{"n_experts": 160, "vocab_size": 8192, "rope_fraction": 1.0, "parallel_block": false, "init_std_down": 0.00625, "lr_mult_down": 2.0}
Below are experts of layer 2 (counted from 0) of a mixture-of-experts language model. Rows are named router (the router's row for the expert), down (a neuron's output weights, with its number) and show model dimensions 80-159. Each number is 128 + 24 x the weight over its row's rms, rounded and kept within 0 to 255. Numbers have three digits each.
After each expert's rows: a language model's description of what the expert responds to. This comes from a sample of Wikipedia text that the model never trained on.

# expert 61
router:131140137114091094110128099105163107134149116115128112154122078159154137152124155145134108108182151153089115101112128133148162118122135135178079127149126097112158168162152147086103165146164123125090107130154077116135098114173113090152088081
down4:139109143121144137129092155100094152138131119132102175117141139200153138105109074140142140099093104103168152154124090121108153110113121120110158123156057134133119088117094139141135102112121096129112112137129123116138119142123102148180146129
down5:135121172161140120094078085125127137132084117152135152139126118173126115168130126139114139122136095134168168078096147122123108135163140125131125119130141134139148160120105092132162116120157107146160092111136108123132159122105169109132134185
down6:091132113146114143110138131083128099144180157152162102125146157131169142120095126161138140098129136150098132131133112111119098150167159116151114125110136129165137139165148139123132109142121114099123136107167142173110122147158133178186147119
down7:100084183174161125127144134161168138139085107120119144092159097146165113151103128199125126125110112121106108156106107174135145091102130139145134133120121165133124106084125126093144093156172168127120116178103138143136123096109124148121155142
down8:133129089149144133120109137150114118111120139125164118148136143130106148098100114096130153122113135116128146148110081113109083117131130127089104124150144129130096172098139139146138137121148119139146109141090131165087139135160172119086120141
down9:112147139107108136129100146089102146086136148153118098141145156067113124113154147125099117125122147151111141116169131075106105111147126101154187127108157149124123067154120138185066124127096106094103172100125171133127123153113132155124081106
down10:097114108160119104092119130152129135135094085110162123132130148126124100110194112164120105128135163119147152135138158106169122118109158137119089153140177093141108092144098124120114128145100137138142139157158154136154070130123118103114134083
down11:160127128111146137151105123133130126112136115162153112133115104150133121142156154109108162121122152099167165161105159084128113117145113115084118156089147118079110151108174122136051114127136162141101170076132144164115119165100103116130123146
down12:119154148138127146119136137122143106134104063131140143177153111079133116170166104137104147145140128128124123120167129099134145129145121095137144133134159081152152151151117115144100080118132133163110099117101125124101144117141112132133100160
down13:141098112165115162121127119138141100153125126117126126125133137134103109139100157154080133129095143156127110142158105115123107092156088131085150155086121168140145126142135149115131151167103152130156117161124134110149123060052169137155142107
down14:177133141125162119142146130109115106108112143101179143134100124120121116125102180091112155114173152132133128135113102112120118108106176126137089149119090113169111183071132136146149113105123106111161109119137113148084104139129178113161098134
down15:137129125116109144119123090109168161103123121094146106150153141142170142099092169079111135170151152156168094117134162149118108100125127113125159131154163150089123103131131155150086146153102103102149130100136147156121102114138175084152144146
Single capital letters within acronyms, codes and initials, plus sentence-ending periods, such as L-LC, R-K3188, UN-C, S.B.H.

# expert 53
router:133121082115087134121119125098109135096138117110176100151140162096112144080140162120110162136093151142159115143108180158090110108114165110133168139114106117152137102167115130143147121133103151161153122145157098086097117152082142144164161131
down0:129125196081132099143079138153093150121124142187127129133121102122120091126140124145124116140111121136114171113077143108192145104155153122140153146113128139152140145088107161150083149132132094126117123158136144128171121142114129142114120094
down1:129140086148166116123130142130114065119148152100111154096157120169131140159111083125155110141134147138166140122131055152108144126085114101132105095167105152136134171151124146098148102135123139117101130161148118098130128127131166137155120138
down2:113092173131114125120105137114047134168142122126141123135145110094130130177098124176121131123093183146136149134114120102127157094137120116111118130115129117130131151165109140125146147080093148113092110097132146137154108111105147135127134134
down3:119112111080125125115097095135137147119157127152105105139162123148124170151107165121119114130141109113175149135123069184113133147142115128094155121144148120134128108149127138165104130130137101137117128140144154114156106119114096102137092130
down4:096098126127099125148109120158098168164151133141134113143137127133138109136140110134095118098117108129102145144151117130114108148100162114130153080126130122102098180130088113125174160111115125101184095108129145131122107090104092107135149133
down5:121110084085134138107105124155134151148174148085156133119089142154122162087108123132120169130119090182114124122097109128110122121127112125145105112111119120091101140156107134106154123136126117119133127134086141131115126120128127114100120117
down6:107136110167140128135126121141110138099112141152127123082114099150155132176127094108139116142139115138116140128152171099109120148156151149119134157086122131164126130113130106170126115144159105117156106147099088110155114159130123092101089140
down7:171096126113112105097140124151141120144129136139152153123117134155097101136124158113106120144102098086151172111178101118065130171117101122099115108155140138113154110109117095182182126149139115115108096128128093108138124139132139115095138121
down8:104166147144086169152130154148099109117134121098090126144144119112139129154128149163141136147128135111145120107123148124156159127134104133103153120143136144149139203106157163184131097109154155109092051142123138106137136105139132133125111155
down9:145128136096156129130154096146148122121126098074118105140141108141131144175098153110120081127098142116108076137190138135156108150098113146112147184149182154150107129127148123128105093141155150081066156127114123114116108121128082092128099139
down10:161140128056101157144117120110095113115132174158160057137110132076154143110165168107094134142100157122139119141105062093114103136159133133147118074127141092108113113125179159127079147126128125156111129114149142076144148114143113108117122140
down11:103137087134126071106112107120121106160152128159081117136127158099125182083118104178125137109133107055112089149158185095129135121147154123156142099144140135145095139110116118141148183103133159197156105173103167125135137104157137129135157157
Final suffix pieces completing words before punctuation or of, such as nav-e, unit-y, Fight-er, sanction, -age, -ography.

# expert 31
router:106152139134132124111127137096112157101124132162143136121138128151136173136168092100111131146139174127153096138090101142085139129142066105149171130138126149143128122135166125116104097119091113082155134184135121119130140136064089092133125092
down0:119153132093152135119094104149090137072115145150141080145146118122144136098142105153114157139117159168129085152107104117131087130139117137111104135124106133142115128122116134129095158140120082139135087162134162144111090153190108126137144153
down1:099143153192134159175146147114164103136103111091122134133162134131149173131135150140104115169116109135146148101114149139163109151128098181115105137126093124132136118115109129150111155127139099108104140158134171125117141088151139144109155137
down2:114103095063101094127069096121117108120109145099081146112095159120097127098115065127146120102183134149141164146092135135089109118129100142136155153163125112145094110114115160174117132124131106096169099147108110125120147147156135123138110117
down3:106106177102145139169141136162092133112140128089086108134127167127175160146130117127093104118100083125126099132147101098110139146126121132115133116118111131157116078104109139146139078142099124148093163136088100119106125109116099146115133111
down4:143140138124158134183174067124133125162103124143128132144140138162130155132150145094129136111169179148141109127097081149155126083138117128138114125120128106141156130113179121117136145096113172124131114118154136145159111098121089127152113137
down5:120104127189125139129088150153129115140145150088111126096096126111128172145115123131126103092128128153142157146162135130146165089122156139146118177130105127117107120182087137125112151130143114142155129151084127146134133100128174144131098138
down6:121129115085136074083142151137133135116124106049136148134136103131099163123113147156109163132145104080165107136118148090115134123126115108141119085156109130103143148119150106067086108117169119111132095105100126096147140125144127117120148139
down7:148096168124183138128089130130118153101104093164112202114133124129150093130125141166071146138110101096143119107141119141160124115132115156124111118148107144153146107114109122133136103078077106134141120125145129125163142119139135136160120133
down8:132102108130159138122146105140146129122119104140188116112114143126097123116146123110149091121161140078103136101097144106123107158147131118107111153143123133159090106144092140126149117125177164130138105112203148107115115107132162150149113093
down9:148113174095157177120126158110145142120085123138146122144120186084151111115134137108096131140132072157130100110155116110156141144146130107155152128091155114082124114136158136171110139101132082131158148107151123119132159173091136135129162148
down10:158132149146134147124146104101144129115098141129136110120130154136104123149150150132100123124121091132147138136110119119125150073111175110095163142108164146132146151181111116131128134146117135133094085092116102134104169113143116131166133166
down11:176132094114126116086123155148103109118100143104140190094106166131121133145125132127118129122121114139133192124110088098101118108113107122097106139156182113127112150128121152115140126112141109150184118137134099146098099147141089090169139102
Consonant-cluster pieces inside or ending a word stem before a suffix, such as Rabene-ck, compone-nt-s, ent-hus-iasts, de-xt-erity.

# expert 43
router:127086141124113126147085102151159116156130106119155141136174134108134149128102109161091105148145122159125162093115120158146119096091162180090107115101170174098147162132155108108130160141149117138112092136132115139123125105126154089125100107
down0:114120130094148127085126129130115137100173137135117112131171114145134131134140107145130101147145097132115109073126149190134139102151103079147183099154121124141095144123116148125142168152119113151081126159169107167149130163123102117111166160
down1:147137099121127133141133106126150104131151101157122125139168108122143157128181088130110136137145140130133158160132122142126136146101132134130141154080164079091136127074115142143109150135093148139106113127165153129122139128137144114120173119
down2:157140133140126144137117123141106145113156175167132123170108065124174140156118121100140154119124120152137129136166086133138148146057081146129146112194102156131153088110085139104107125076141131113136175147125134148168118132166139167117146122
down3:138125165111176176097111136181086100146079168184174134100173128117110116141118141124114120124092132126121139083097114139142172105118141124127108136104139130140111128132107079117111136159061136124115084149144139125118099113145126094112140127
down4:102114110132120119096150126146144116145123159151129157108108143153120108114123146154139122133165115095115146129113089093109132122084108108141113087151154162125097147113146138133137165104140154131140052106150167163126135121162125126109144089
down5:104151146074133125122065149165177106170155146130104135096138119126134137143113150070141106148108109142131155114165132100161127154119092156112067146161091100143116088112154117131127147131165098096101122114119092169144144109132102111121129133
down6:098150168159116143135097153150133136165135110156088151113081147116132113122131158161170128143139073143118114162131091180130117098091142146110103134117093126083127117134129144144129150147142088116111115143141127108120122179137090126171108139
down7:154141136118080092132120155090134149133077156113125132132132147119141139099106123116116186101079134133123157144138137124137131106067101110147151132110150104140145133155107115125137117112137106157147094154137121107138148134150112161124113164
down8:106144137134129147170139133105107117147125163112130130120107173124107122130092145108101128148120107123090153155128089162184104131146127158157119142106096146113143144142126146069130172104153137137153120106136126122081112135130137134138148131
down9:120127096145113123124128137119137148139134114110062073122140176137150096097179121104172122171113075167135069158106129155147098150134119116134119120138100135170161163081158168126162180130155096102104081111139116111155099122089091128111132104
down10:123120108138146155115108121142151112113121132143083186074110163111112071104102114079148118171130117140096142106120140122165137121150140125111140092114122112138107113147076112166152095116129155141139118124110159118125132108118079136147083109
down11:109120138136179116121115143110155145092128130167081121129116164126139172110119117147134159134133128140159148117104091100163094131097149125143126115057147073099129115112135115124118116116115095141148096118098137123120115134105100140146105140
First tokens of table cells or list items and semicolons in data lists, such as Mad(den), Ind(igenous), ;, New, MPC.

# expert 13
router:130092142119114121149085101154156112151131108120161135138169128116131151131100104158091099157148131159117164096119114157154116095096162177087106103094165168100150160137159108103128155134145120146106093143134108134125130105116148091130103111
down0:128160152155114091109111138176126112165091136092140126156122112103135150097138140140122125140120111116155117149154129066106172124119144153117126120146148092144077122093148111108127163145124158149076132117175155090120114096129101104133147106
down1:102116077154178141125163094132144112139123126164089108108111111137132092125133112136135102124096178124181096116107126170142089084146151101172127138159115117166153158089145141058121155126091113128115126117125099140142143114148135155164126130
down2:083122111171120138125137095083132127152139113130115122122124126128074094141164112138125134174116130107083144128094124107140128177116167113113129141141162162160154129117135132132116142125177187097122142155146130111125115113103098151166130127
down3:193113144142112098117112162095144152113144099092148112134137113104112172125086135108119135139153155110088136129119086131103158098148133116137096126120089133101117086113147095130116155182111096130128187078120132130132168136122121124150147118
down4:111143150118111117121126083137141143108088120122122144164130100158158189112107106124159137178149148140127140078183112144107134105132108152127133075131121171130072127132090106161093146157078177109140150114149152102136110150132137106140158133
down5:111144127140123102098140140127143111116164123115095120145161136080137121113145114130160151107102122154154142146083110117121117106114136152110089079146120171142131143158149090103151151165137107121162134080075096126145092124057133108123140138
down6:154117096127094086130105097149126145129121141139082130092101092130113120134082098124161123138128117166093127130116166124098123099106166078121123128162128109145121127135140127169141124145155073150133105146090141159088156087155106124131051133
down7:121098117130122164143140117120093113094147162114142185167172093141144138135136145125122135100116109164142109117122133147114151083113140158143133130122136047140097124152123179152156136155139161135142092159169136152145085098136191091138102152
down8:098137102140144120159118074113138111130124141130163142089119123139111149151137126115095127154084165082114128150109077109064164135086113154140134177109094145105148113133103091137108086121115126108127132109114132111105144100108112120178088131
down9:118115142146122122061105105104120114109135180106127121146166131120167094122104108129131147130125121105177137132108157104150088118122144108148160098081121128095136159122112144165150135131098165145149122134145097100130116112152078087159113130
down10:126094111137160147157083119157077135147102117152117149138162140147136147122076086083119156123112121161145170106107142103159155114146101176100157142077131122106135124075177113170149112126136127124086090155128139164174160143122107108147096148
down11:106149112096136143078163155089171113129097170176136088158129113139121114160181122113070128122108130151186119155134110102107143117130112147111117130135162136102147120104175140140142167098129174164184121101125149132136160107170130106150118089
Space-led function words and opening stems of longer words in running prose, such as as, had, pos(sibility), res(ponsibility), Pe(aches).

# expert 28
router:132083142121117119144086104152148114156134106118156139137172138118130150124098115164086094151146120156120164087116119153150123096096161182093108110108164169095147156137148100108131155132151117143117091138132107139124129103125151096129096109
down0:131103141131142169102106143115177154093131137120160089121123101123139096167130118109111116155126140137149161095131115113129124109106120114125143106081134102145152130113158114105161139100160083130137109171135109117118161120097130151115121131
down1:161117095130124140124082087127153095127120073111129112174127113129123148131151128109169155139125139099155074141143132122132109144141093155150123093158120158118125097130133145146093151160085132102101131155151146110097180133092132107130081165
down2:130110102119121109115142167141092087130122103132124110170170094150147161125164104141144152151114134129127104088161111119115146114145134148102136100144120170148120111089140126171094121123160113109123131124132115181072120145118120121111153131
down3:163118166129119136145119137127157103124168126139126117128125140155096099133096151120149093139108164151110140110104108106132106128165188144127095116136139183142110155153115127131161125131152115060099147094147108134114084154129132113135097185
down4:146129099136154155154139149102082151124133105134105115169122106179124174149154164155139155091081152126119111123105082091149126142131110127094130136157126148087142094142098125119078094097133135174128170160094141123132137102142127136118122122
down5:110117113134105161114135176081156127173113110120148124112112110158099122115133168133154127097117140128140104156165127138117131101147119111158129170181155094093100125147108125130149133085109118151089118145159129107092097130076134101132150123
down6:128161132106121156123136115124168143092121108083105123162140164095110144153109167114109103076163087131140115094123159132161094133152122124102116080156133124126147128181143131133094063147093173107112113122128096128140135096116124112149158136
down7:146135103144158164139119137121095183110134117127102146121146102104145100136175162168168102119129104136126113156092159116173140120145117139151163147147112152113142119193139134110159140106125155131154113089139158141128147087121118128104139136
down8:127142157183134134140146122133119186107142157099114075113127125135117142132162146104172170099164117171121138125122148079147099135116126137101138180153094128111114128126163129142115126107140160149123160138146164144110104116089150123158089136
down9:155113108120094098145155169115087120134102170083123087124136110140139119160110088126151142119138112132145092142099179082173115096152161149104144157102117167113145169115129159129127147156128086113132127130134136153157139153113138145089156159
down10:167131131102092164128141142114099083130132150122116079116123133160135135135103119152113143079185117111118135133134122104123097139086150153113172124095138140116126130127134131117084139080109117094151113116164120103150133116123122163153120112
down11:109117131094129160196139120155149114121121123125107156176158119109143147143100151155064126114131073149175084139132113148113109129132143166089099144141098124139150093119105109136064144094165143098121129124135115139121111155124112083141132134
Capitalized first pieces of proper names, plus the before names like United States, such as Vil-appilsala, Moh-amed, Pan-ova.

# expert 57
router:104095139139092101119113111150161104153152105141139079150135106141138140139140149153159166103147133172118130092122141140167125079148127141146081114091138117133160149165159148095093162151155117128108096106133122123103158139155119122152096093
down0:157156128121152149148171081144129176110168093108125111113134108125126090142124132101133144085106115105124126114143160142129128143137075132083143131161129111092162091133134116157140145119080149101132095109132097132120194138125162115111100126
down1:147156116143127121145105066157140104149140088133129114097171101093102153159139134102119116151175127130109119099135135114135163140131142132138064122116123145114144147091101115123114071113149137160105119164187095137137104101138153095115113162
down2:183143152134109126108164131159143111108142148095134110128133114128115129179131117111159177094143116164127132123121120147146094150121081132149105110154150125141106103127113109164117116135104152126168166156086134116155129113132117096132131193
down3:132113121127169134152105162129144144105115114116116146124098130108155167170110144095146169095095108136135129071133147108112166132097121093089161150099148121133142156095120136149105106082137117146129107140161108110101116168152121124147113084
down4:124114116169141127084133136148130167149108136128118121117109121137123145130104140173101095182116134108149109105137145123110146144150143104104104166096080131134133153159084110122125188117142159156179122141130147142105109094124189195163176120
down5:098135126138152141108153098148153140119093122136125140124182114135116128161109116187136102197159133115121098161129135202108120141124143160122092147141106165142124110041155147123116093170158149106145095188139087141143129108153144087119119147
down6:113128135121123086120113117096110099141127093161120149144109107117105129145126107125126140125082131125127159136109121114165119143118193127115132144141162151175112118097172090121113130139124118129106137151123120121156147135088111096112124120
down7:170108099076138122151142120092139107128119068154175154135161110141111134130127121102126114153115139076135120163123100141115144088114125137148122138130127125134105135086204133134170121108105116164144147122149074126150112153105120142154159154
down8:129124122159061096101108090108102097150108115125123112135157104149115135089095133144134062143178109128150133120132105118156142124078147151112089141100138081159176139132138084143116161126130098148136166112099116127140145130151144100103074157
down9:135136147103096182124140140126110121162139109179125121129141158135143126135116115125080121112127134064092157096113122171153181123089151138181161131140161140108101120120111106154150122145137142088115125104124118173141079105080168093189162129
down10:121120139135126090127130187129126103137059146094143156141116160125146166112142087162104125105132126129136119100110055140126164108119178083122115108113137153136129126110124099104122150154104125146129124131110130089115139128125134129141114079
down11:143152148088119146114109129138145181156112072169142160135124131104145158133128130095137157111160089094120182158088102136151128158114125139099139084188088144143128105133120112119136132134149111130147130098116126120133118158127102134129156088
Single capitals inside all-caps codes, especially country codes in sports tables (ISR, PRI, ECU), plus NCAA, US.

# expert 52
router:078133128107106109146137177105150115163123095084142076168160138136151113130134095135129174126165103145131105153137115147115112097131160133108151127088152122143136147155143143106119146106137095135178128150115158121105092086143077114182161132
down0:138111096124133081145137131143122127134122136149083125135133137078113168139098127128153119127140139134130173087125133108087080138097150154160129162138131140105147130131140137185157164130126145121154160153144148161135144208111121150096127139
down1:100125152086082097092128103135070126152166109105121156146145146129132116106112119110115095023172086100153120136122131135103101139125142106153128114127094151165142119142154152150114107121152116149123124136124130140152131124119120109159107117
down2:150144132117080131119104127119112139088125188093120109084138176114134142134134094110086095124122125133121152151154103100109116145103110111131139152107191140104095161106169112101094142126117102126137165122119126118121130165134141074132103098
down3:139129132139098154151166118088140127135180114142158139104129114097119121121124177118118158144103096124114143110154115127126113121096106134146125128145130083120119125132137150110054136077105136100144116075147161141129152133159157121116135133
down4:133153136137141168105105150129142086092115136107104147146132146136124182113143119134087095146140137135109108107120150090148152072154118110079131133138120138074169091165147143119137123136123141131138131089104116118103131122115178137111136149
down5:095140165139161112140115145098118136152112155128132101152099080140126127190148125140146133117135140146141145154149137111116169154093151092143097153118145113150137131119141154117115139135109139143150078124084155113066141119113145138115102137
down6:132085146149128159089129127171115137116126133095159126144105127165102106075159108093127150136186190090127108123130145128140136151136141113128119141153163203113130113120130129112143158144139125105137109124120169102122119121096145111118104111
down7:125074125127113129113133101145127091110116139134142112160154120185117121109122093174148135132109098115147100136150125133155142168185104118101125117124119125140118138093128139096130124103148141145123145120128100094107156106153101090167127120
down8:113139169117135121162101110111139086130142108122120142145147151137122111137169115137132128136137139119116138074114097141100138117118113104114111119155135140109124155088155110127134162157089133149102110094147102134140095150154147087159156093
down9:129156130125125165118152145160115151117112114126122151139145132110115118167164101137049142139172142107162140127136095108093122096113121194108137129128116140146104176092161114147108151122134182121128090144093112123114145164146134088113130129
down10:168129109149130100131148161108136114192097124127130157116147129122140128115101122100142126112100123109139138139134109154140127121151127119171114122149127138122156074156133119089147134150131128152197118115106119105092150153094132136110097158
down11:154136151122112123103115123072086160107096140101159185172110174111198094092117082146120153143133137144147148153119151107138092117109167174137174121109129110110121144140143108168127174119105148116098110140138108112129155134118141109142141138
Endings of Latin-style taxonomic names and foreign words, such as -oidea, -aceae, Universit-é, plus nouns like classification and University.

# expert 54
router:165103138084075109162082126098102157165141102103153107154118130173138149169167145145099157096117140164160103111089186132091104123095162151118135147134132159104148111132103141135153163122127153153122125130150117134091121132112111131135119105
down0:141130113163126089104142080144149118098135109080079118116141164151127114081122123111163114169147128129143124075097158158114094098117147152137133180128103120119130122164119107133128135081154107118138182141162096101160127152151134098113105148
down1:130151092143102123113116143099138183140133103113105164128131125115087083118096159078108143113135122126132136121131121105106132072100153123132100137152164179118182184128147094099126121141122130128095123140148145089130114151119157115141135088
down2:087166144118141111100122127114118106115129157122139127162106135111126164122128170101087168090170101147162152141170137102104104147093107087147136089104153048136152151110123141120119159147123095124136096100082163131145152130134133113114152088
down3:124113127115149162129146091157125140154135169096089182172125156125200105134082137148118117102135129118127124105134131168159137135137147148142114133126114132175095136122105105153086131161121151159142160144104138144126119114127154116136075101
down4:162090090118163084134147127167111130134149109150111142118166157136124121137079183171154088116076126159132141145094124190117099143107107126142104176094105138105128122104159134134146115110080155140110154154151107123142134147094091145130117141
down5:147172145170164125148113139133101135131107122107101169149142111124165083128132141135173123160105117142145155119123150181152085123090144116172120106146130138165111073147160144116078087103121117118142165139148155122099171121096118152142145129
down6:115157110107146115126134129129106138099129107122118128090109119132138124120114154116153125136174149128139139125099180159139108119188091122118131078087131154144136109147135100101106145125114165130135158122104124122126164120113086099108122093
down7:144110144092120099096128159153138100136144100159187137141106143101113129128123134139132167153096094095114175150147128119172121175103124144119107101123137136150112113111156106125135188161118142129129170112165124114148129112109143138110103116
down8:112148136102105161120110158126116141147134171158179144133129128097124095136182137153104118164133106133168125136110118128109123110118143139125170114089143088152140185159118091095122141139134113137142139091163087136140123115156150089114174142
down9:143115156109139154174129119158114073101116119105100109105155129113115198133090139117143145172129106142118117128155159136131110139156137106141103142163164103141127107132195132138144133114120131123167112150159140164171114140116076102088099134
down10:126106164162113136111146120111124091130115168148156106119149154135107145109052150152151097099117116144121125121154134165097103127117121148129064145151172121114102120115151140091104149157133144118095125134119136142137145113134145183091158095
down11:132098155138138104142109136141111144104147113127104132095173162103150162141113103160131096204152124137122112135108115106116149106136135149124148121105120146113124142166142169154119091130118126076097150140133133089102122137135116160098093119
Word-ending pieces such as le, ly, y, ive, al that complete ordinary English words: Apost-le, Peop-le, correct-ly, photograph-y.

# expert 36
router:088104140128165128083171148135145124142112125117112124135144112097126101128128128141122127101121107136158150088095132132137126130079081097158109135122178144156099133115189124153131121126150142159122111147151104165135158103137125104109103124
down0:133152174140133153140140049161091105083141106123123162105141126122103105132108106113148156129144154147123126125118126150084112116106121112115134136199120150136141136125118108148111160103133095105124162095101121142142171114112075127136089139
down1:098090123152097099083119092090106120113079107095181143132196116125102102096100108098131106154136119120133166129148128146104160102067116154128102136143132102123106114088151117104144159126156156136140109157158165120075156148099121107149079135
down2:131108118121096106150181143142097142078130137134141176126120098121094158143128117136119120145127112108134131127123134097099135122073124169138094142140136118131164169096125173104135110118128142136152139114158095118120157171119117158113078161
down3:148116163104147155111127163113103109100119129128128114121104170132110150095120148141090100167090126092126081093146123160143143123134124115147139138087119126122105167124127110131130121120119142116114074117069157139173142138088133182117126089
down4:156109107090119115115100106097142139093078098141130132113124111136093100101168122126119119097118106107127146119120057129124137181124106142154111106128128158112177153122154138096105164133142134138138101139109136136159166124142129115132092091
down5:155097153143125121145145132105119096109129089131128104122099110138107111146103147134121130098133091126125155084111134110069104096085143113156101142144154138093128123125127126095158113148117129148132095150134133179136151131134133108113097154
down6:125193121113084143169109145093130159157151112121159150158105145184138126117088135182144180141167128157114139129121160104102112122129123181085137109105114140092145131092106096122157129119158129077137159138094127126113124155093115142152153155
down7:106148129147140104123105088119128155093129155162136111153107088107142071142155114129122139143134109115094184112135137131103104174127138115150147131149140141085102104078121102113173111090122097169112133101133063151160146112148132118134087145
down8:155115143119165115156119129129112094158134125144118154108109100104116131136093134139071110100159105124149092136173151116108136159142145122161151123117149107152143126118123167128151154143144124097114093105110128085134115108179139115159182169
down9:117106107138194119154168133079138098126117129120108154122161130111111124161146149102152090147138147139133103133103099101101121107130134117115139090130132130141109165141153089139088120166154114162138119104145170114085127124154143096100113122
down10:149098108154112147126138179101130111135132168108101146160135091083064158096113147136137127174127135178102093109152114114132108106128116138118127120121152127079147106089150133139120140117130128159091165132147126067081117141069121131168145143
down11:126095134122183119122098097142148135139129148116126077105125130101119121152125141154119137096092154164105087116140114106145127127078155109115107136164150104167110118118139142144113128119126139186154102126157093111115161109153144120125082120
First tokens of passages or segments, after document breaks or quotes: odd control bytes, capitalized name starts, articles, and words like However, but.

# expert 51
router:141118139174126133096194088162109125151136122116145131144143125157066140133111138152098160116140160156115151118125148159152155136123151129134125098111152126080098153158157128164094156111139122139074099116144109146117148118150171124113103088
down4:156106165113118107158130145099121160168136116126144150112092127090143178094122105099162117115111128125128124137143125108065108111134132135153119129110140146132086104120083095137156130102074166116102157105109151170130168131099108142133144148
down5:157096126148127111130102128148087057123130120131165101172176160095096130159136139124084095145115153122159165101194145107128071129131136120109132098126181097128127128131127147114145128163130120107150089138135116148100129121093145115124172147
down6:086103096134140128113092175152107113123109130128133098122138124115147138131137137169145152106171159124183130165142118125147140098134133118119144131152096142096186175121120138126128162156157115124156095143141116110132133102137139154145132130
down7:114110094128143158168166111146141130149106137145156124127135140103119142166194137157140103096122128136076080136095112125127165105119138136123106096083136115108106154129187117149144081128176147132157090099118104140138089123134143132132134155
down8:133144120147148130144141144137128139158119156117142116124160147114124109185130121173109116163153097092130087105133090136128135102140105150126113095183139093110122162141184102114087091135129140180110101169142102132088146111138130090105120126
down9:120087180146149140146133131190106087166115129135130139158146143130125144159119141183141163174163104131161115167126163139150120147128140151138105184134102135111119109126109142127133073120182154123145118110143118168137129099127133172138081093
down10:116140122123118093126155188105135172109091139120130149124124141139127133146134107144155127111082149155124116117129142161099118109108123156136162136151107119117093126113128116147111129098095102165133173161121188139108112142094101135151093120
down11:184189134084189140158167094129108150106120122090087140147151114199151124158137112163158106125120111149156114114111154168138091151123124146151148104118120149102133131152089142126173119156138134101138104164140132124153151114080129137136145157
down12:117134128184085104128129167128118136110104092104131141154149132131151152106162096124091129084095130139115152161101147122147125152095055125138148127108117138144090137101145116122149131127116111172124162190155110120104092138088127133100154107
down13:150113134100105149096160130146110136091177122150166106156166152186111125139135115131128123122164099147139100118133175162154147111132130143104121112149102154138107134155167146144148160139152161135123125113142135104086105109086124112127043132
down14:126136054135123166077161138161146156113115124170099142119141125150161134133163122172148115118134128136098087130129143179108141139153159156127135181142116151125170123104149173124144160139132128108147100108122113105166101108159130129161154150
down15:133144092140120136116108121164118155128104170123162101144138153131123115102111095129127110113154108186111175128121143087147120130138155155119152108106132120157103123094142109145136120136113095151160133101140104065126153111143119097118159137
Opening quotes and first capital letters of acronyms or headings, often after an open parenthesis or ==, as in DPP, OTDA, UTV.

# expert 50
router:125086142117119126148084102152154120155135112123154141135176138114135150134105106164090096151144129162130163093116119153149122096095162182091106105101157169097146159131151110101130150136150119144112081139134106143121130103124151093121100104
down0:072092112155153147110117114132104091169096104123138136160134088121134139147117090082130101144091123112158149119083146106148096145165135130095140113125148142090127160130125097061147086116111153104090104152123129136144175106097143146128103118
down1:153073145104098117100116160150108118169148145101116151127098138107122125102104137115107118132119125138124135107146114123117087132173157144113114131143081155121140114124125154168123131092145125138142079159113086173175106121146138145142210140
down2:121157103127162123118136113116184128139099128157090128134115122124139089116088107105103111146106118110166144114124140171169138121135095142138099154093149152134177096118173130107125104122142169156134151194113146147071141108142110112153145117
down3:125104098144096130107162123141157092103125115106089139128175138126127100104107085142110175141093146112087142102140129088134145161135079134094090103095138102098140082143097129140079112148132125169124097128162085144157146168122108129161100144
down4:117155127118163172110122102081093149117130097112144128116143112169143126145138110117109153117084108126116117131116126128199105127132139149135157143087131129144152165127105158116154186079174142119175165078086157144117142165126124159140132121
down5:102102129113105150106114143177082147160111140167104150139148086145162150110097100153158134179130126128125143130144148104138089135119140104124124102117130134119121176095127089158104073121124147099139130136141135127143118180114107159104159165
down6:122139099114094122126135154157114132136122123129140119121166130074115154092134130161075139158137084145128126138127153116136127150179136126164118136122118123154144145127156102133134113156156110150109169124164142153151089144094137154108130125
down7:126136162136155155115148150181115085089117135129121088148131139119152174156095131127115130120133148164120183163122138132128120114145137144148118133137158137126156111129112097143147149180154117122119132138114149110100135093133108119161108163
down8:139088127124103128156141133110121149172142144103160118117101160134130128166050121086148117140143135129124121140123122089108136162152135150126132143173119123113133101150145105125107117175141141159130123109138142097095105153096135146119136125
down9:097164102100138135120120099094156138130167123151165165116130117129158156131100118155147146118153139132149149104117136148139150171137110114134117113100156140134120085091109163112153115126165105102114112156173136135124045119133094145180152136
down10:122136157093168137111138118136113167088099120104116157162124096094177115097126094140138146149125117136142131107160154130126082137093114096125174153110133125173139125118138110166121118146106086117121114145168141145074162128116200103141110125
down11:163110152105096108127132122139148144131142111140146134123150139090134169177181070137133161128139119081090130155140130139135140114155112121138094138152160115154153120121096151123128119180157125118159146131125154138113125131113133103115119109
Whole words or first pieces starting a word in running text, such as a, there, new, lack, civil, decl-ine, and table years.